Weights of a small mixture-of-experts language model, trained from scratch on English Wikipedia.
Training: 736M tokens, 5616 steps.
Below are experts of layer 2 (counted from 0) of a mixture-of-experts language model. Rows are named router (the router's row for the expert), gate (a neuron's input weights, with its number), up (a neuron's input weights, with its number), down (a neuron's output weights, with its number) and show model dimensions 168-223. Each number is 500 + 40 x the weight over its row's rms, rounded and kept within 0 to 999. Numbers have three digits each.
After each expert's rows: a language model's description of what the expert responds to. This comes from a sample of Wikipedia text that the model never trained on.

# expert 9
router:543485465388537336455515498466507347493539482498479495520488508362508598504525484500456560482472537481555529484498530483461543481476477572499505518485501456557529553455
gate0:491481542428549484502460438565472550524463487497486452533539507467517526528552472474519516492436522510463517425470581490446542464544501524473497493503491503438491418546
up0:577498475499481586532479548444425502543506510528484518543454484488537576458467468471484529542515488512533454475491454498441431483496440426523531464438553480492485465477
down0:501526526494539537462489497496457531506449480524521538438493449508607433480543458540446571507457523546459488524456429467497475548476511521517495570473516499520514465522
gate1:532579489495502462461473456471538492517454475580546484502489490491508502448454517539381514550402485505466500451490552517481501514540522501494464484602481515599524510461
up1:377483492517575488475530439550426512477510588550497486543529556451417483482521474541489521513528470413456441485432522526507589545498515601508529556536486526516480483517
down1:487497511448479499460550468570533483550482470439572431537486551403510392497522478508513580455447511522511557566451535414486523451457537456490531475526446468484445519465
gate2:522499458477500473508471470596414565505495553560574442453485495482441537439489520496472538504586531489517445442505540535531486487506492465500537431484576482584520566522
up2:469484539469478430444487597522502490550526502563514469530498412526564552521561599451433439484531448523599471487497495523511567520525490557443432433483549531477549489559
down2:537470478506468526491473438526583478454440431534471511460527503525431532483526508554530522476538505465580541474431473533528542440462518531489509497527473512485495500478
gate3:465538424484517448499438608529588493491480461476532529521489521518491501534505469446514485481495504483522456510477477448474490476446544510516504469513537426509523486458
up3:474539481518481529563436494500482435567497536590507592558583487505617507520550526515461489575469519484530470519580591532478540572482501493506485424562483474491509501504
down3:523499500514486462528502504426495510480510499449455379552588468628506604564443534432517472497509531447523470537523485565447546530499532504539501487457496517469489470538
gate4:480562541532549555491491566463474525468510493525502527556493510539528591484502517529520540509471463557479569546551535484401550565496438512526451513487496500512480532441
up4:521507452520568503512480625511551500486496436496421415439443485516500536508439515466502506493484471523577488508500402525502460456458504527504556599536453477443440467514
down4:473544447554553471469482490481547471497430494509514502447467462458495476523395519503441533460473479509518480506515506551539429505466587451513489439579517501534514479423
gate5:463481494519405508463472473467512443533518594468532507518419475432413424496493516552491457552427525533587512517448465523543505525384482474516503513519537458569469586464
up5:477507515470534528475484521481455517485481494510539531476493483522456459574511522492427537540470514479585510459523572475486498432446491451547501585534518564452548489552
down5:537435507470522518617486531539540506490507558484498586452481442542512524435545449592549523508464563457472501460467513450541529548478556492522604537513502479521511514476
gate6:460496464486498515545540483424473505497482479518454456470433515534492445531530559511513552423437497518581466567432472482568544476501469478483518498486509453472531521536
up6:462542536476536461476491523522416480511468440555584493516479581428462556529500450479506472485513482528564599550502496508515437518517518502502527480533427447568477455490
down6:514479558491535523534507511540552419524514488495490494465456459490519514453513529495471461541506449451452472473519521381487509498503542473510494544479435480515462505545
gate7:453498527523517462421475551493513445508521473491517490482487434488478519534507560503443513496450548432544560555523475489464450540433523467628560485465497464489484456544
up7:569522581469489415446541462510461431517501512528476534482558475480487554399490493455521454498435573491504513476480503487516498553486471497479460420531473461498452512529
down7:571449504589500496506591548551456455484505517520486579494474506544450489405455511430498462522459510480411499549497539510569483466463491498487471448551470510485465504485
gate8:522491511494527508491537497507475489484480522537469507454502473439490522493460409507546529501507526505513496470450500545493558505517458457477471465467442488480482489490
up8:490510559508480538501520487509445468460542497475536436419489446511492519517522462527475515564509475526469493494463578450481541521519530457456418508478467515472460472485
down8:452486480491488457499541488468511515511495565502475468486556560432482516503550494514526439601485499500578480502511444449509446509496494530512521518497526538496546492499
Table pipes, name endings. Table cell separators in sports and music tables, plus surname and place-name endings like -ier, -shire, -inson, and the preposition for.

# expert 22
router:497544491514503529568484495556525556480501546499505522551465477511423460513478514524405498493496443459482485556442522613465525551455468506538564493492484480501460475490
gate0:483563543491591472519477467473466475484524481536454529502543517493407494537542487469575447509464452506550498450451471513473474523489467488468526449476509537471481468487
up0:595505534435518545481404554499502408516491478533541517465483487558501534454427488494505543544500492490492549459547491463514482451519446479574524520484499466460475501435
down0:518489530544511491498515490476520463510394470468463537456522466549566433535512496475438474504482561524486549563480463518499422559465434473437526460494483546565597467530
gate1:488520493400527460480464496557561525441505463590481546567466522508516520448472515522368500530476474477499476495506528597487503485566500475463462519570582473549455546485
up1:452496511519548508470552498503495456479570519541530378514465501531443538515553462528524601491454463470457449490464568577487510519408491549603551590537547458559480543489
down1:493491478532468502515468459538491516482553472516502453483526481513521429462507466532524476502487510533449563534522435549453480492499472448472562447589473499575559493454
gate2:527484535443496523499460421602481536533525591458557510441509490495410496514445448462472480478526508516460467480543601502475563468514513592511574475529537482478476517499
up2:491480489553506528434515520478504524587528529534506507557449468572564540496515520420454516520541450548547447554540517482498475528465518454491510498490508484575514453472
down2:520519480510400520435544422472525494550452422543546529433442509509432503489459554483490579487526479491555518550479484531573514529502496502498513439491530523420563498492
gate3:533520489524435488484503496554527540497459506499558510549445520518514489527495453406466525515550512491525520463493473470471517425454513536563522430537556508425503527476
up3:542546586475539538469473504516482436574488505571475555497521482484543524442475564534477501582497446569549462431555493472479539442504498503534471500494470487556502473462
down3:549533504458438465483487443459513552474536555484479396577563502518485511523491516493518466541511499551574518574480488479440530539490477560524539479494533582444404517493
gate4:490546380496536588522474496529494543488567504490473532557494588537519499523476521524457527474472477478453458531545537471499511509539488517443542490485423488436456491435
up4:504528461460521479524479587469577517513496468457423470487515473528477520463475513457532582492460528506479488550501416544447468380440448545509471538413465500488473481541
down4:485568560519495427449510485472540488467546553503532540405535541455518473459430565500460507444519453512466470424432471475595527541499509481520565455526442474534516521479
gate5:515481556533447514490487474484512494498524501432476539495500533454483492513534561540510477546439433538486480503470492500527512521423512451502516478562508467564472518547
up5:512431543474463504494467487503444611540502503522506504517441485534547482474530509511395512489512532507501468485463499511493461499462518431439536584552539503510474537561
down5:479502522540536495490445522490471532541616495443484492482473553494524499504475444552473492466481493396537497464467497429521534488480517448563548424534482526530527535466
gate6:505485552581521558487556601400465499465527499415460568466442519560466458491547536520407515528477464504508501475483482572488504523542492451433532473497523532500488502483
up6:417475525516521487394447480505470438479533498627498518526533504475489483479565457470512507557567439564524520521448538518525471511508548453444518502508462411515444460527
down6:482508535480527508512511449525444411545455487507506470421444469478480479445508471494503460559497496519484515482529511409504498464486465457451438512463484516476523523551
gate7:542534595491478422521488512517527459470539458525551500505443526554529468523510553472441505474436495499541486547533385500475442494465486478476486483490482482592538462523
up7:459510581484522449409541447469502509528514529469374493497521503521460462501500444492465547537436483537414441520496555515433505557596450526462480471522504505514506481507
down7:453466546589505503482471496535481455476506524492522436498504523488518556440488531497501602485432536529456512552437487467499577502521543461534449568480469584519478554489
gate8:535464495558537528473501498501458482537418493461455439522499558492564421497490515557499511501558490414528542481490526507580481555505413406475446470509518515481468470489
up8:453527416542545554503507440477495517484561549500515443480498532522519516506523488408535480540523465510476530536498568506467502492548507453510493552506453577554553540546
down8:443532530565490534402524432502485508526533441570477508483484530502465521502495542495507527500467554495534464555507577481451556539476552522520385504545526560475489474456
Spaces, colons, mid-word syllables. Bare space and colon tokens in tables and citations, and inner syllables of words and names, such as Inc-re-ase, Dec-re-to, Buch-an-an.

# expert 45
router:501485501462508461463538480483517542550503507498470536442503486515497527544543535494625496501531497506421482454519509599471523483485526507525635455489532500497522456478
gate0:502415568530524527445507473506517492535506621521472559480511512455489480586477486471519505489456505532528483440501503522469563479487400515543511521406582469500441507464
up0:487484531525459589512539447455482491518476577570527458490465538498519549471543513475547557487543505525492475465499500480478510502576459434540533496472530488500512422455
down0:551531523466448504477493405517571473544498490527481424411508436510608435472482450533518515515470468452476576546436451508560414495546464514461543509491454477425550505515
gate1:500575465481479482526517483530556556453520495494525566462478429527491539487441483518473542527465510396514481536431490565467473554583554558563515507540501507577542523511
up1:477528495497500506523493452559472465474576541548531522486534483468487435448478478507513572473583439457400450430466498520492507518459510545531499579581539458510486483519
down1:430573473524480538568518421468513525550536550511520388424461495491442409497506577540478564503525486554550579497515470553498487481451482456499571526516456516569521498472
gate2:535461523389506492547483537544482526496475540511562478433458469444433472541390487506498474482512461536466439452543494482532497505553497565424511530571539499486512499489
up2:529465510505517442466478449586452491487507522476528496515483465527551492476534525493475441465545478527552479545493553494541553427496554544497506517524558508455520430577
down2:483449454497486426444552505567456458511528524453500514478454413563536539512462576442521480571570442527535482491437456499486516565552504490471505513505550471468522474452
gate3:498452493495499455467503559569548570445569543455502494523482456512512533518453518463486454487552520460553463507447502455457500531492520520544467423460508484471528439537
up3:454515559489483506540499513459406532550500480497481574498474524531583478425464496502484507551428500529551409480491523515451544493445432511473491455470467477496532548500
down3:573457511468484505496490478430495553497493572442500448498503519499487558555526555538498517447478582490549423503496519493458515515492553591547544505428474455507441477501
gate4:548527426555518499493516581515467567459539532582488523519476521532492544495472559564511595499489499439544480515568503493450566523563531497514529455547527458578490532481
up4:478507478457540460517457578492509562410469475545532452416510473508506488548520418463520556513518526494519453520525460508476485453546459513513475524445437478429504557469
down4:514528478415533528531467418473508558534428492478491567466526580491506440572468543445547481449540577529516437411469446523478461473480492470502536495492537493538496472508
gate5:465515474527528501472471481465533484503519518475478510385498503432495501473452498527550492460484497527435501554448518490465519481483468427458505475501437508524483498464
up5:575479480491493497495495524518448490554517465442492525530545530542525525517465526509408526513490514476504518498458528465512509499450578501481504485528540518520486444469
down5:519582520561539416487404489544481487515495508434626516486511479475480496468482489523465496406473469510589418459512519444470444550488485500527558546491519509542508543430
gate6:440440467503453517497573546452476561445527491521550498458435512559434446539590527453529481437413523507490479431437503471470492498510517508496528515510521460494576536505
up6:501531510550525442481485478469402505540533483493449548534514526470517501537480458490443516574492506480484554568547499543536446487524509502502477445485464469476489459565
down6:530532480497442479449466490514505499391440504465502514507462549484510449487495483476473477578455481545497460526478536521494439493503518535454464478532513505497425508503
gate7:449498536550524473498556502471482495475507475532523503486503394463460436507505549440469441520418575498536484501477460517433486565438475444434445449467457469520593534509
up7:498496524475523394449476444549509438457476572533469482571557486482492558539492419493441456497537441518416494448505458460464477546513387473447468468489448457518453489539
down7:518436519511442504487573559591437527520512468496534519516526507579557561480545539543475557431445527468423491516485503525555508477523484498476479473425487513539445566493
gate8:468535557531519528516529515500522494488531458455443441455521566517531485509462555585490479480563507464477551499451524601525538499500487464493505531483453473445481482462
up8:405536519498496555537523391509490512479579512533482482457503494516494615507519501436488464514488479474483468492541503500482465519483505465507452503494542545460550448500
down8:444443489507483521435488485491467586510434472525515447473521505590458437555490562581537455526512506548589470587459472424479464510489464451495480482526534532447554485591
Final digits of numbers. Later digits inside years, counts and IDs, such as the 5 in 1525 or 1235, often in tables and date ranges.

# expert 51
router:479542482412471466483439493500492565436492497465526543516474476555412434542474531506563474511459478471504543610542378421542486527512515505520527561479441507479514508526
gate0:498463497458615489533529497513447499513468491539511499502523527520502520475447495467541487511469514497546532527484459492478523532486430525541536484445504473438461527496
up0:513584437486497576473489534552473540454511490501563438548508473494500518476471438467555511553462519500519578469486427486495485516547535463484488523482571514400540430443
down0:424467488463478511496498474503526488597462522523487518443522435418536516464531472487527522469411492481557522493392416509478441476421486481476511490529514518459606547473
gate1:518554450497532452431419549469528474508490511552503567476506443544537498486480497560413520509418538478479472509519621491537491512542524498475575458580523561561529484439
up1:570522522493534451454540482521488479522564537545518493487567537492501537477561451506502531498416432498432451511471494563481522479432495625524456535581468516516508446477
down1:532523483543538531472548437595480453501536465524479404502604563541500413471485444498573536486489546514465498520465528536446520552513517494449543502521552466495507556440
gate2:520444478486481455549409507580470493473507581530511464498488553508452477509437583454516531498519425513554462455549503484508552521502444529527573492547542411514480500443
up2:512516481557522516457532501475445560537500463553589498443444486519618497491498489598479469537562500510500486502503516512557564459504483467473484438465547488458524542583
down2:527507456505404491484503517573546537477473492504540548399562499470505499507475566578540544472547543483540487500476491538504497519555543507570538448446516539410498487506
gate3:552541507508514486512485475513568604420452476469493504513453508514519535486541519395488511500505564587471438492510458472497482422518541490568481459570470476531503483523
up3:492490561455466502481520502476523469560476503535488554526571484457544431509524549525451456467455553471511471534531552481509602557486460501565482507537459458512482561542
down3:547459499488493501528489517523495446459562523497502444546483593466535552506497536447530562490500574472560506501511431494472512434434493503557542506466504491512494532529
gate4:450514480514443535537541520456501489479616509462503501498472569523491475495438492540505522503489445519521527559558567555518532539478485474508559514547460502544484529467
up4:486549487455529458556482573452503488492486472509455476433495394525521449570552512455493583465519489510497505486473460511403533452511455498481477543466538556441449480562
down4:515486531495534485506560513470521524501465460470525512413534557516551443498534500506490548444477455492527409468412442473479496488464507458531515497504477455511478437487
gate5:466527492519491549442485437462450464525477477485483515520413517470455507528512555523485567456463499424524501532489487452553472488462529447498524487483515491498461490516
up5:525517509547507557501478558497410512530543487465415554466497444448497483536498462484452502498513491453478522502452515483511460455485510457566542510467529566462452533504
down5:475529524531541498537393527518500556461553396486506544482446439488445487461540498483477483472458507468526511439478497538525485441441501476398555485505477555497542569490
gate6:445508498522495474540492550485487502429520458492473518476468453486435437547502493477532473493418478500521490487468412499447624539546532485500611481441470506466527497457
up6:443507505520506555426458497475487439530552576577505486520528545478486502552523432474524508512501492524548543620422574460528477508506492526479471477505455473549498476457
down6:533555515478548522504484496555496411455546535453447463480440516482553549482495534510527493525551539558465493507491568438486464490526514426501468551500473533556524542522
gate7:467482502490517487548484494451525481457531448537568514557537521463541482608535540403488474548412458484568511509502491446472446537462477531508473464484513549536488457502
up7:500449454513514476438495482466498541523512460524429531532467495489475524443517490488497543549505494427432499454506492439513494489567449477461546514505472501555457535470
down7:484494512584509507467497497501491572539508539476542511521581568560442538481522597507450527473468427448469480504492532535442637477487491414496467528537515615501505542475
gate8:490510514518528535454501544598463482384449442453457472458504525504509521499461475584510533460630526503491510494458456481497539513539472479448520497504503456474508551454
up8:464578547562454481497478458511589463562569514440529449471542499491506492547519463504467515516514456489424530543498500489550493516506523478454456473455524547555500422572
down8:420489517510522569489514496486478489510489471514550482492506502510372519428531482536460455570505490509522496579525488439447553452495548482490456526543548509469619423503
Articles and short openers. Articles a, an, the word as, capital A in lists or group names, and name fragments like Mo-on, O-ne.

# expert 41
router:489518552478541488396523497514525490471527500459475580539457497537553538479503479534537574482474508506587505480459497451504506470478542490491467498452446464438501474537
gate0:536446562465547524447498413544558484492472511511483547507541545513510492554520404507511512529425429548483528471498519533482554474569495489539490467489507459463434460499
up0:437539527513492553449456496466519485506496514524538426480465502445508572485426478456519526536486534509492557525461480556514559535538474447573596542525548535511544457485
down0:528548484476457490463544470485552447522432474492458515466500463444501571459493499537505472510500529447503525543494436457458469545478485445488543464481500529461545505542
gate1:499518497457531475500448533552521462499454520503547548463442488511504510458466486538466558483465488492551513503486571473490477545528482498574494470526554564521520506478
up1:519545544500507452546512468499468493469466477443481510499517522495472504470478501430468521451513398473501458517494525562567538478503531568533524582543549576451512507544
down1:498471476542511511513483465512492531464534439453566462468552502590516565470498515566539478530517475564506560497522464455516528501522456523395538523472543468480531483563
gate2:535513461529421505532437480567467495501452545542493502465449523490445451467462576459493533462552534581548461459552535510470501457521491513459566545534571527570454537472
up2:470508470513551446494499472476534460465546521490499510515546504522579511508587529491489481519526486538529508471533494460505552421547511498492471506446547516472490494518
down2:519450500520499528479428485470514605584495533506509538470498576514518474488556573461473476519595503549544524491500377483502498621518485496542498512511528465496499500474
gate3:487534469492504503438474460494602495488427495510592523516489475487471522464498437441455487476530500480457391494530512471466530467519568456490526454552459500519468550490
up3:433464535464480540490497515463516403541404527499549490533522431482592475496576508554418422497474499506514401514495479512474499536488498491558493465482497458504449578573
down3:544455473501467492441481537520584527491479479531419453519501555500429469504555546523540478528495583453532552558580470537437537537525534499518521466537490517490471514451
gate4:483483488430486596568456529501506519509509477498429532509505541548466492527474497530515510491447458541519590555558514546518515536526509593488501479518521530483484533499
up4:503473546508556457513456584478577448480513427542506453435466535529515444447475495503568550522470545483513527543516505488405435461414453515465481567385477421482486500525
down4:546548588548493472473541506478531484528556453500473571477519536456551495475491554450533515507527484482510462468459429548475483473531541429486544477525461561506522475503
gate5:465510505561488506471526557459546519519446541429520548462489533508506486503550515501489542565477474531495528494479465484521500538458518433502578530560466490431417549519
up5:488511510517489456529496481481455452519551559525491521498487494511549510488526520500397522500512535491472531513455504489529516483534521448476559547570487510569569461556
down5:528488483507464522580416515501470463527555524508567552523476487537488527504480485475413471501428546519563543463474535473527484461455481501535513547542500512565562532509
gate6:499553498496504512537538592520460499490447514470551477510415557606468521502573479552500498483471477527468477467526509572483473508539538407450529515455527471457504518476
up6:461540486500510506449411525480513488459505515438549539477501522502532543555540459480492457504476500535543528483459498417472528474512542471538461409540472456517474465539
down6:473552611501468442530456497535458492587502520490503530473466506482510468526564585501500511527538492510481516598510468459470494466535514514510537538443526574555407452520
gate7:514528567543514510441530581470519528480489508522527552497510488519496475576491532482503484499417472525490497544502467464473488515444499439477473481509480513543568479508
up7:515484483475522479422495450436473492593446546485469451493548515510493571486512480528502520488410538486472500592470469520484471498542441489547491476481450563543535506556
down7:520396531516424475389497515487459541530502485541515481542575487540504530476484521510523476395553492514454452516447443503504487528441467482526480430493454520499456555500
gate8:483472482419553533470489479412503497501466476448425551514507532513478562489469554505444545455533526465457494456439510548516586528533482469476442473475471522465529445487
up8:535557504527514555519549456489460491460521514529524428397512508479519597568596421463550467516528449445424509504489493489499515445536498495470500502516554546529554488561
down8:499465514530510502504498488536485520583428482604560476568549494524431475502536516519477508512511487459526491566517516533471483584510538544563491538500484569492490464532
Table spaces and -ated suffixes. Blank space tokens after pipes in results and election tables, plus verb suffixes like ated, ected, ating and participles such as created.

# expert 5
router:529490511527439518477514463530478552502467403515540567491513492533420447465491502514576437506485533453492495473496522457527520537487500462521439506506482537534436531498
gate0:476433544491586464501497503496449530560519520503457467510575485491524565589464491515543459481444509481549499428531464478544559569462463456498540497470466500516482472509
up0:507495525484494574521529504503477488493472468514597496513460509521482551478513458514464513549504534449577472448557474578505502519498478396473506525482516520425497486488
down0:475482499478452527493500444496533422463515453548493523447479435517557487474506463536536451493442449473544511524447511503564543501470443495490536499480511465538520537558
gate1:589563515542569479480482526553528439477543526542503537508553535476503487425443462584427515482487504492516491471507528535496477522511504475506484500542533515501533556484
up1:524477530481555561445476492510513487447541502508530492491457482449570537459582510529545598482483447478478414533426573549545514529466477574525421540566562510485423521518
down1:532611460538470520571477449528506487506537516478521458443533502474579462447552512527486560541510542562501565495502494439555457462499515525454504480491473569482510466535
gate2:477443458488498477543421457562497545491512499529480500479550469426463493557446542475462509462510537601473506465529567560524492538539508462505596531535521474520487556504
up2:426464497516497517481505524512506476556578435536540500526486469534553487532495531459543481529540477526515534519510473430462488480476533516489462506486542499498588497494
down2:485427508543459540538507450532550519498418467459508528489515507459505498409496500531458472488574477554471502468478543537494523609592560514553540496465480543469514434522
gate3:437447481539442530484559398522563500429503494471526545557519499479528572433530442416497476583504529488501503502507518485455487440485540465548432484519494467490527503419
up3:533478528473541601510504499575498475451463430523500524509540496475577483396492469473415443564450534502558448429453491493528530511494512553546536547516474479460456507518
down3:530493507526476525458494468471504524503499488535465401565498467476492496469474515513543514475565566462501502508496463484368557446482500583573462492491511503468570480478
gate4:537442447518508514537552460481542581479507445501496445502520547528492492560494505491544555503500497479562498573535486530476537564498523448522586498507498513528451505512
up4:494512399486491434498444555491516509529565470493516486389528449535536478532493519444462563503487545552484475575557471505400493439450497469454492551488447558472508507531
down4:499571500540500514452560533460545560517489479492458583503513524561482425504522517506428489568511461504547531533484503527501502447518510492511523427482462533532496472530
gate5:482560515563435521447483453405529493505476471506538510511428461425486552466581486511482508486469417491524535487439465542523556481462549514586454504526506432541444482489
up5:507504483478519545433436440463468501517536533511552547461461508521551478518500493527472492498473475520503518393488518446592452508528459433470594583543545511488509536519
down5:436499539437539471533433472465513438540544472536451601493499516438472520453469505499444510389496497509463438465547524513510531480529522441426553559506487524547437495539
gate6:524496509534493501496447518557508556486538426480500499543425519564457467595612468508478475552524451524474507514470519515507525466596508471501500525530545473465554524467
up6:430510580524498507488521524518466509543511488518561510530539531484451498543540452478547492536529486564553528551479486487564472567569598462497496524512529512472472480542
down6:588518508487561455484489451498505487511477502554493486485452499497485442465562537506455519521450497511498560467480506545438448491564483438443496565461457540481498581444
gate7:528487482525511491553511563489522504457501486565556453543577515452499479546490547440486462485463509450521455484492445502532494572453511385500496424494533486550573459525
up7:510488528461523443445539459472518480520499562517400454459540503457481540413430491517590467494440490562437482508568510453471443460488430481513444500569483479553481489493
down7:459410497575445516513486550541523556574503501494440501537528466529475511445532532517480428428483506492496493594460477491490542451461472388548515520518480498519507580435
gate8:553484498493530468431493506532534510484473510532497491470483511495463489437507512548506546491537476433426528520495479486493512540489495459423527504478519487523448444440
up8:507553619550536508510529472462523539475610516489548474482465520536512576514528482487534478539484471491480559477528516465506484480459547500420460456542521495491568462547
down8:504461467551494515502595489484469550571557464540470508501473518561535539533484531533496502434484538542566503595472510511518560459516517519454449548537491566485410426532
Word-final pieces, proper nouns. Middle or final word pieces like en and al (placename, fecal, Queen, Scenes), plus capitalized organization and region words such as League, Central, Florida.

# expert 55
router:484476556466515584414518485508499498451471433434488488533442487501537538482499417533579516524540495484496536516529510498429505501440480471535533522496505507531499448487
gate0:501479570516546482454500511481430524527515488481459505459512488495455478535512446454549502519429498517491459429507463509526518519511448448518516485404479429486475440506
up0:427509521550527574491470470507457530499493572506561475441533528547474482450433478587520535519516480435511520490507430436488511553517460493556512546477597540521512485546
down0:518460564530478469523534490532557491513448509502595520465575430502527466427523505453537490500478448396499535447457405498513526556557425448520453520497443486523551501547
gate1:520501463536534465514486547520513526435497436532480471457503462474545515505481486562434553486499485485565456446464551441527454571501510553444442433589523510536550513491
up1:454533545462548463496461516535531588470510554506523524561529499517450510522523422551457534440567475502455474512415506470632534502469471505475458524518521483493481483494
down1:425540520559424574567554453538531586489559508454534500454520514492568506442498541488580558510579513555444516496445500511508500494539580474466596433505510494486577498510
gate2:483504468489473456492442487603498510464534520537551452456504524414455474517458465532449484492537495529513578495556506471485503411541479513461597556500538487515566555521
up2:463465487493507461481521536485482547507538507504464537511529497489488503462505501496440492447529485509522473498469518548577552456536526466511431507446558533477510474494
down2:498520541464353584476482495521556474581475512501496521457540511478512524483562536477474467516563504513570534522577456475481468487589570570517479484559595517494522460482
gate3:497571477587444515469514463513579500473461520449581509565469490561571465438506513490419476563497445499511489458469512549486519496468548462495497439495514473464494483482
up3:517452531533496559515463455528455469558507462570475485490566531495522469507510536470441458544461494526537472470507543503491553488459451557582535436534486436432439535531
down3:510531464495443529508461526470539493490544553438488461544543534504487517488482554452491519512540608460511510465499444468440528422456556523495442446457517577466483498498
gate4:488506468516479514446547477486471493507491469512454479547505559548522494459465490591490540470477516485494526487553518474516433531504422500523552522516453529504461561428
up4:509542430477508475495525481473515485563461442521519494449497474455468498558463448496540500520534556481498528554482472464479477422471530534472493477437464528436473464522
down4:501470498484514540495552492466504470517543560466493550450511500525604498520518536609539589502503527489495530454440508504529459528549490481529548551497552431483493528519
gate5:494482573516452513420523518475460459540511493388467513506456520469503442469504521556528467610495496522549479499496494497501494551502513461537511572519548546518395544450
up5:562500479518536500496452407514468482439466500526560544502516501531516498464496470532371553501557495488526553421510564475506497511514510440490547509518510513563536527489
down5:460482514541491466534428562468508481491514466432515554461470537582488518524504497512425471496503504553508443529476546476513515430533526507442564519494509499539493523507
gate6:490515536549471572497452530493470472450498555473487525503439519512504518511515535468498526522500478535577475555519481467481534543526495385525485492537499489509601513481
up6:423523499558563508458424561485458451528522541523513541540511544485496520535518451466563497547561515511495484535516497522479546505548557462441498468503446462565495477506
down6:539523517572458430523499538507558540516539457479452561458453579481508559515518504539532430489538472506476467543507525479509434464462530514464497482508498520526563471450
gate7:497509489467468423483516542457541510423495547524537489498536535465541452588478540486479511497434496503548532501509473468481429559427511464432566455501482594551511483507
up7:519520534449580476434445547441511492574480471518449513441508492484512506494467471514541483512421524492423461496525517507533493482533468504473532513511459488512407434500
down7:583481528548527490484537535509520533508518525477521490554578464491508565520483492555470481540437477538497485489535492452486494449508467450496464472532458506429399497549
gate8:463530531533557493465502546532489472491521477443483532531527502494520533506454477597496427406590545467557543553499541494521571497452500420451496527452494481504421454466
up8:448527511547488457438486441471472498469578516473511477424545489511504548506551546515562525507540440546473508525423521473557490445513587510433492495502546498519522468546
down8:471422493475435559395492487525565486473581454538486523507490533523405511478549471570573495494502507533543482569525538445499533493510537516546495513541480579502499512528
Space before numbers. Bare space tokens before digits, especially years after comma-dated month days (April 26, 1901), plus year, end, day, there.

# expert 54
router:491500475466449394510443510552546465476542517483476524508506541458466447549515442531439531488522479499619511612657496482545506539539501553520497406416533486514524546499
gate0:541473553505552526506518473511545502496519523453440498502570486457550452510451437452520551465448512539460578464495554523545466496526474537507521483485537500495522439525
up0:461434575455552485463438586493496483495484534526572468556519444491544553423495429464554551555550491475492512473557453477486508474526500481538506519452533505436506444476
down0:485534522540461510514519420462538473610471380557525495443514426480527465475507499453507510529517485399492484526469468455486464513418499483528529504585503504440614569472
gate1:509526422488575518528484577461490524474562476521531573520458443506516524427420499553432535474394456536519577523505546491527463547530493488455534454527511526537500525404
up1:501536521469481516453496451562467493509526506539523464527373534511511544446470516469519567519502438483511396492457525554467540499525541513535481551514553451499494566494
down1:482484472505467493495491412511512505481525489498579424504551431510581490504489442561529527605525455477502524475514443505439394460505479461482500525518504459547550486484
gate2:531491442495464513510455530562438547540536526535516483486462535488493514533408468555515493461493441548495512451586576481534500455496469563487513453529551455453488512507
up2:436484456497551563492512530506406529478529528502463503504477479522569418522460421508430448521541500511524469453524449545509501470556488555510443437468551561520542449528
down2:538420451524416477497484454548535508457517479440485581493532508492532579526443576510516461487518495541501523449495423500472525511523441541557514449443491510530510512501
gate3:428521469532519492492458449542511493463443502467545488503498545459507476508530516384480534489516503571514502489470472439439512479547585533544508447529537505508540489491
up3:487497508458480534519538508466526503545540451500520560524521443485486469495570512490423457503498554494567462512541510568500582439523479471499489533501477443584483536489
down3:502480493456520481509431446463535520460448520446512492479480504500513527539544550489514515516578526502474464484491465481421612461497519491551534473525536517514443442510
gate4:490512570444555535474439531578490556483553469512460482524510525478530525513470491541486493511489544482508547550579475484441466468482537511517537556480517514511546496544
up4:500506430497524508526478602469526519538480503497468421466519522472512470526440517516539522478510528521507450528529449474368483365471471558451484559429491567497439537506
down4:527492472533522446543473541493548529446482480515515497456545516443504430520475509513469559451520427508459422450432479460534520486509496491546540469500449503531582491432
gate5:444527542531480492522487476440503449486509581411495501465467495457544470493478516542503451568424463546514519502464487546574476528537511477454529509547477526553469569485
up5:534484532513466523479405431506475533452478523483452539464512466464529471451530469487444540539497470496465502446503516402477492501519523471510562551556447508547511488532
down5:526527534549517414523455473473537449504576545464538607506513466484546506478501487482456532504481549459497507450427503455537493447494538461476523513479518584513486563502
gate6:441451467484484534502525579463460496455526512478507486492499540498481505550550511517457471513483506448460505496522511484495500517566554465537515515532517442477528524355
up6:458491516508485565475475513472482501496510477446547554501509536498573517522440453447485483536576486554538521554457561509512530563541496471461454492453384417499526510475
down6:473533569508526522473491489485532414501475497509433532516421511530594454476452528501494486525493449533506581455425559492545478483527495505433518530486504524423517516466
gate7:420583541494491412443489507507501499478501547525496445534517486510539497572563566513495473463444489423532496550519500484465422571449503487523540494460493525546575555452
up7:476543518488495514461484489460465493555380527557346464517568519435515589413471485494491459536437499494465482502513452469442489545527496539456471478550463487466462492524
down7:558497605527515508424527489485472511556492499498527426530472460466515598505467501541518447448452470468376503544443491490491580476438462495502477514510496530447563556494
gate8:548488537449498494486516456516532515512422538463458511455570551492556520462461458530519546493575507427512536514456501530570531576508489477429419445507430492474493483499
up8:478537553543534488492436467550488498522601468398556424451523524502477585530555491503480546483478467502473499514493515511489515480503504425482424458533552569508516512596
down8:454470533576500551493505531516532565525518518534482481503544547516442488468485546589507445482490469528591457575525533492517510524488497502461495516499492548445520495475
Pieces after initial h. Word pieces following a lone h or H, as in h-unter, H-ouses, h-p, plus un, pre, all, and table pipes.